{
  "n_layer": 11,
  "groups_per_token": 2,
  "n_kv_head": 8,
  "norm_eps": 1e-05,
  "attn_scale": 0.125,
  "parallel_block": false,
  "init_std_up": 0.0247,
  "optimizer": "muon_variant",
  "lr": 0.000792,
  "decay_fraction": 0.859
}
Below are experts of layer 5 (counted from 0) of a mixture-of-experts language model. Rows are named router (the router's row for the expert), gate (a neuron's input weights, with its number), up (a neuron's input weights, with its number), down (a neuron's output weights, with its number) and show model dimensions 128-255. Each number is 128 + 24 x the weight over its row's rms, rounded and kept within 0 to 255. Numbers have three digits each.
After each expert's rows: "mostly gets" lists some tokens that are sent to it at least half of the time; "comes after" lists some tokens at least twice as common just before its tokens as in all text. This comes from a sample of Wikipedia text that the model never trained on. Tokens count by the router's weight.

# expert 46
router:146123110160124180145174129113109118130120138165184140109131122136143144127155087181121156140127188173132097146144123108154145116119126142158156154153125123187108154152142096083125111105106143136161103130106104095141074119164181129107104131130141115166164120163136110129131132106100138082151124125131076147145096182152143124179109111165132132152129095100138133163108059147165123125104
gate3:111083124129128162131129076121120120194142125140142136137127135126113130151129134140159074104136140104092087095164132133175070132098116097158133104118159074101134108088138122126120114133152152114111163108096111124125163127098109111144127138147099143142115099172134131121108146145117180115143144096158099118153103127147110102079147127098101162144147162131145157089153118109127115144104
up3:127115134125117152142140136159127052141132141127126119136119131087160166165117136094169166124117138100108139102113130125093083081159137106124118135136130097122101164141131165121126107162156127150146091157080073093092174160171156138121142142113147116146109121125176102113131137147116130117184149100139165162122134161135096136102085148132173159126174139142163148155175119149132134111105
down3:104123118102184132114120176131117125217156135080103154167160132136143180114186138099149108127096117077140116122127101142093108095168120147146101172141176122153190098087144117105117115111148111150126107150161137138141154101114108139112163092149115107089168163139131171125130163156143129111108126145177136147094113121130128130112126148111116095119116127196165132147132103123127099143107
mostly gets: " the", " a", " an", " his", " their", " its"
comes after: " of", ",", " in", ".", " is", " as"

# expert 18
router:092162171114143129133122105093155121115164128153099125096141096113121122109160152100144093141150103099103092123134097146108155170143110106172121127121137118124119145136114152097097137108133086129139152137127096125120090153104159176081137116132124079129096142104168146122148111155143118153147120120127120155153126110167133127175109117162140151134161105138138154173157104128136128095121
gate3:117151156158142156142154137172148135123153138108103126114134119150095104158117162098100123094111118100131194109137133133106117104125119121148135061095117142143121159127125134106133124118146158162151149111084106138123123085121109134153150132145147121136147125111170125104139144154121167125123140157126115168124137117155150139115138102092179145103153133078129103139126130143135152131125
up3:176102095111162143097127153069123114107096116106113133125151120111115122098100134151113097203126169149102158117152119118112171155133098173109086103138149111118141155075131107082123174144122093143135129141110125104149147125113133101161149170111154143108116088160125134105134129113097126144146150074102154107125092135115175130170107115162094149166066109110126129154107175111147177127143
down3:118150134117096143134132088093138124099163124130118112065140169142158093157124103158112164104151172108116093123101161144132118172128113102165108112133125090057104175160126138110136148101133156138174143125141109109069132137134151148158146122117137123108128158112143168095106143146069089136160130070123128111106097124147126153159128159142126119140117083096095089114118096141176148139141
mostly gets: "to", "ly", " including", "with", " with", " With"
comes after: ",", " (", "–", ")", " S", "cer"

# expert 76
router:151148139109131080102162139153105123136140152143156140120135161120118125128092125111128179140119132149134144107156156123127111160158115122133099158161115119097158134109125145119143193124172134138113155116173133115109128126142122157179176099133099110169121130137125126108120094132120183147122140148117149129118144111118134132102136129156136163144133151109142158115134132158145088176165
gate0:123107146141116102121124143147126138160194115165129158113132142155143096134121092129091140085117148112158144166122147137111092115134137164123144091121099138125120171107125132165113100098125110132095097177146135097085115132103129113099130113131099131094117119149125127125136123105109139134109156119131119112143142146126162094110118108133169160148116089120120133086137094172141090117128
up0:128114182135133136131117181123135114101136108161145170143122167151163116128120117160107080156108116129122123125128112139172116145141146112096122147182099112201139125148105166067134125141124133122125130156101130129146169131129142114144084157096152086123103119104151155125103111137115116154136131143143130154114110146107098122168137131142185141107129135146094114132128115110114183141150
down0:121139167121095153142110122131076121166133108151110131158126103113137116149113114109085104103118116147135150134115107153145139078161122120158166148131107109084143120129134130106127140068141118129162105168122110154139146157118115107122113143135081114125143155122121132104132104165117166115138104056118113176126187144097109136090152156105120132178153132137134141096180133120144130149128
mostly gets: " John", " David", " William", " George", " James", " New"
comes after: ",", " by", " of", " the", " and", "-"

# expert 37
router:176127120109112142152139081186114135130115111141102079098166125099159122152154150108153129135140118148134136128128114147112076124135108096187138099132138172130171129153112141087141124200202139102146142122137141172142094152106107137104093114083126137113168126118108133111134134160144101149120134139125113114129158131111130156107128141137078128161147122130105112152152126181138126098159
gate0:157140118133111135095147099165105116100143123085085107124151062128132116123118146137122129138161136131127112195118159119111113175114128144145096133136134142125127108142151118178082170098153137123119144146137086134145122150136138162146165123158087104103146139160132149132102167151080127135150110135125128135145105141136164156085107096087153137078141135136141131102117129153132131177088
up0:103152090117105144142144132151091140125125113107123151110105059146120111142158179131122110188143148146181142073102135160090139119151161126122086092164128147106118127168130127148125165121145131139101090131168105137123135155139105109145148126122109138126186169169128127141135157116136142128113101139099161136083142123089170119064117110100123127068132140128133119108099070157143124139118
down0:141147122076092146108126129141126138132115088120092168154099114152173124136145135123125082112116120152124092120154069138152131093163141108131151155152079128168182125145151113123129144140137165137153143180118075154098084087155108162141082177126108158094089146163100137117122129113074115125106121145145154165139105123126140145151111106100078157124110140136153136167138117150168159183114
mostly gets: "″N", "|", "=", " Born", " Genus", " Binomial"
comes after: " |\n", ")", "0", "2", "1", "\n\n"

# expert 32
router:121123126147134117139141112133105110108114166118151164078112172110122134145119128147139127186132166089136145139110110082124125097106129093125121122148088150103097053139135135159148100161114156160142085110139085094115145118101117096152169162117083161103117114147119105168120104107177146175110161072121136102162136112135120100100152099125139110109110147162151128134120140126147094130120
gate0:135111141134124137107156117093135129103139156142130103128135140136156174104122155148119108188151100112117141111136120112123095087143113137150121150182152126128093124148150133069166146113087148166149137131160095080120129151113123059072128152126108085095084138170114110158136107124136118094138155126128175138148103122109127128089122091115139146102127120132104110149131113139143106139110
up0:127147138149160106125113107151125130116141134122098177126117117134114121112130073139120104129118096129125114105136128153123110164126091114167132114151100127107136129144182115130088149118171082121169115131125109109113140122151113155166144147110146101158147151075166141118104161130147117167115118152151134159154136106142129142102163157131088100103114085117129130128134147107139156152123
down0:153147129106153140137110123124141088155158139145133156120128149144129093146145105131140084117103139168128096113158138089187129158117162156173143150125111112065169117120133082092107138156114125116170109127145148147091147101117128135132184120112146119129116110082132147133183126157140123078128115178154110125169124143117121181140156099126126115143100132160089123119136128091147116123108
mostly gets: " village", " land", " role", " town", " city", " buildings"
comes after: " the", " a", " The", " his", "'s", " an"

# expert 29
router:152097140127110132146133109172113146167130173127093166081096083140122085106122153111129149103160193179116099123135110124104111091141074113150115142123108148163106125160127110098114124133148142161135104117126124131121123141145129153101118120113135107165131147145116132124063167123100107152177170120118124142165129168159132125140127093134104111115141141105144113134135155132135137140091
gate0:168130114157100094133118151088106118164118154102134182153190076112127115128122130126142132103164082119105141086129139147141136114103120104121115099106187182156146101102182135066093104143123117133122111137110170128127131135118095102112132154170113105116097127118144102149165119115125096120132114117134132125140151156151120091125122116148119154154144149129123128105108150104139142138157
up0:092116147104115130102110117121123108156134082134188075148112177132082133150155144163100169113136118142126098120111159128175162129072106128134110117118112117152114152123145137155118116171130198143125155165094134163123139153145133133125125129075119167132123145106124104129104134096148097076108140141120132134086132140131168157124087145139100094081173091057105126176115117167144050085114
down0:141116108116154123091141113163117092139147121124104097114112124125147140157122122143104136107107142145150129161139182108110113156115152139132110128135151100146145096117131148139108098102109139139105162138166097120132113086166103110155104107091163129099182165145109132119087135144135104118100154138185113123114122136129118131138116112134128076131124110122148119158115095103110172094068
mostly gets: "|", " Genus", "Personal", "″N", " Clade", "|---|---|---|\n"
comes after: " |\n", "-", "|", "\n", "\n\n", "===\n\n"

# expert 58
router:078150131150089109124115084147127115112154087113089097128127092147143173151122104153130108095121130131159134118116114139134122134139124128172156110133132152097107133140096124131102122115138139142070129121148124117141097132118146151122125184165124106144103136086121158137169142094094185141133177101082106155150085126163154176119123117154178154116137104144078121169167136152121122133141
gate3:115137118071091119126124138124126103138151138153156116115086117114127146093109124111092135158136131105152120142116131144139140122119141122122146106168133131110166147117129157135101123139108107135083112095116151129137143125153162150159134113143101152155087137167131184134129143072157068140108089127123110135166136115118092121147116168145146125122162127156116135223132109114172139118107
up3:134147142161158146060129078164093120124132135125103124144148151128117121133124133097032099129148141113139156156149118133143149165124075142114130143100166121123154106117088167129121103126132129140142130111131113151112155123115151162127088114160169086122115121153166092162164111115133100138125132130097118148138117141126050125119137111133115165143167129120122119158145115151123124123117
down3:169090066112157111125155126137153086098141146102107175140119143135121105127133130127121164142147062127126145148119129204125150146130139160117104118110111093133141167130096120151125096118137128132121140117157138151100123155117109134091116147107156163092137142200133110153125163156157185141171095139120154099135103081123118080130115149124144128185149141144129200129105102073148155124087
mostly gets: " also", " not", " been", " only", " then", " later"
comes after: ",", ".", " that", " and", " but", " this"

# expert 53
router:168086137130147140161115131121085143141134118145138087116121146114140097182143131130118130129144153143139088109121143103131144136112120128084114122136194121140127158120166109105129098159126199119130131079079106116141104081099125121140139161114103116169131145192178118141105129136135112077152144147135135113153096201091120161125115113176173167125123136122115108136145124110108097122131
gate3:140108089185123168117131132133082113127141136111121130097080124104053103151123124130134146150116163116160108106127127140128125140133137122118129095167146079116116155128136162145164089169115115118113091089132141151112110154132085135136092124157096186137109125103166148135125111120117150132117114100141140124131150186107088140109101129145106136108100152061193118058129141119159067111121
up3:101145149144130142133093101163137118138113132147154153132146145119142104161126168103202137151120127144100148126154100107115135155073149094111120088111133143150156101153152098125136118104175175129150144136146173113123077118134127106174100118138112122127149106106114138140155116152133087106137099133096149169142120142144161141144128121128164109143141130146101121097131119169125109141129
down3:156115133139158143145117139122119130132152100095121143140156141129140126107120121113115137125141140083164120092125141134129123163091115125104112153142128127140133113140126108112159165121136104118092146081149134139089205150124149128139123133165117162128120130131136126135111106085085164152104132107108158140165129107121119077103180141122115120127153126128093170162119144092124147149147
mostly gets: " his", " the", " their", " its", "The", " this"
comes after: " of", " in", " to", ".", " for", " on"

# expert 61
router:106122163134120129161150116152140149089107088104135118115119096120115116080165112145153163158093133116112175142141124118119123144159107165126150137123073095158132130173119113146128090099142107149130118102103118124127138145070167114108139113152155069113149147144113105144122112164101152132118112188109115113167116133136118167086148108102103156139151127140107178116134161076118168089142
gate0:121158148116099186117109105163170108098131148131164154142118113142108147094096098090124151083116147152153117111175168118119101123114104129115116135159145168156121136156125121105158150141154147123122158128131154132120126169125178121162151143147130144148126141094106151120116093144106128134149098148126115090104075070126093128135144150155139128144137160123151107132132131158093139138138
up0:124093145137150151139167146178125132130080146113086128080137111117132117179084093156104110064096126121150111117117111106127104150133117108140134156122142147104135111124157095109101145139165125105134125127184123134106113123138080159100165152146115107122104088112143108111107081117145140119091071112106158085128095100158088130127126131124125117101136176091121110133142110133112126128153
down0:157119135094178120123099105120115091126122129114148136149173143137136162068128123103134163159129106160129126148101148122124138157173103140168130116166107147137120124128122142148137150136162142118118156165109166136139099118129083173172129147171186099129066134122124149091121116082161106178136132133118137120099140126144159131147137156147117072139163163106152152110142133183067152108126
mostly gets: " Kansas", " He", " When", "^{(", " returned", " After"
comes after: " K", "K", ".", "–", " k", "k"

# expert 78
router:105161169077136112170144102144140097115101137129159116120112118134130101128160110173139135158097089120110158144101141150129156091136125121171156106151124123155148145117150105129136125143147107150143102138115123169118169172118131118142100096098129147166078119120144164166081108146150136120163079114166075139153094125148088120128112156159117093092133090150129151144117134115115159123090
gate0:161130096125118176103119167139126086139121177147152094160152112149129086157108125098146129130113118139120167123134156089151105155125171147110157125083119145187096087127162101133100142096120130145145133087119144150106110096089128143086109162097124089146135123115158142097125129070131168133172134153141133167126128095116109137146112105158181147140191160146126119152141105100137149145118
up0:130130136138133156119141164116125116130125078131128173165121090134175151165115108152127127140113155164130146151133122112094088144124144103130132153163149157133117108101120152082109125147089091129146133108122175130139122139183120125135136090129155144133149126127065097115119123118135154111123109113114158128136162146068078077133125101130098076116107133145101179114132127122098134130160
down0:128133133096130121144151142126152088091118102149149086131180126132137075164124151114103116144161151113132146101130152098148137094121124105170108144127088138120132156143139157162110101119170130092163107116086137124125114103112123138140140114084150173094139123108123120134104100147169113103114108126114128113109110166114109095148111072095145112156134120148152133120100123110135161107034
mostly gets: " Episode", " Joe", " Richard", " Jim", "ZE", " David"
comes after: " J", " L", " R", " M", " V", " N"

# expert 4
router:119160180162132100187106086173160152167103122081119130165120131174123141081155106110096112140071177114145138106142131153125152091110097137147144152152114129148149155102142139101128150166115119140137149136159150108105154118121124093124133113167127088091099171161158105104165112130101089163122106100136116123116108126117090122132134151163161081144150110139153128111121154129105122147102
gate3:127164145138123127148119140112123098132142135172144159161137140130103163104103161168077121137135119087104126139134129114126120137092136119114096121189141138159136125076128137170171110106112104106131115082082077086145090103131131095132137113106155121105136116134104109154129098175127109171154160090137117102127110086142120084123083098143112150114093137121125138126138127134130078091130
up3:147133117112102183135166116152096086131122122132145115131148095106126133124105134074175101132149151146105120146128144134130119170142092137110151156169136105134133156144147170128119110122126131112135129144123104147146103121142161180120121144096124157123126124124134127131128164129095137109108110173106128144121148144191100121176104141141114125143132098113192135164099122173171158154133
down3:147095157113105100117112162159109146122129127132118126127129141132144112143124104113115141151092163164181153140111164113114142143145128111088108105143096161132185141091165092146113134122125141104143121102140104118127110131132146125117130159130119106106156147109161135175160131125130113140113126093112079118128168132090105112158129150161101115114173145128169161145111136139129143114166
mostly gets: "2", "0", "10", "3", " Apps", "1"
comes after: " ", "201", "200", "–", "202", "199"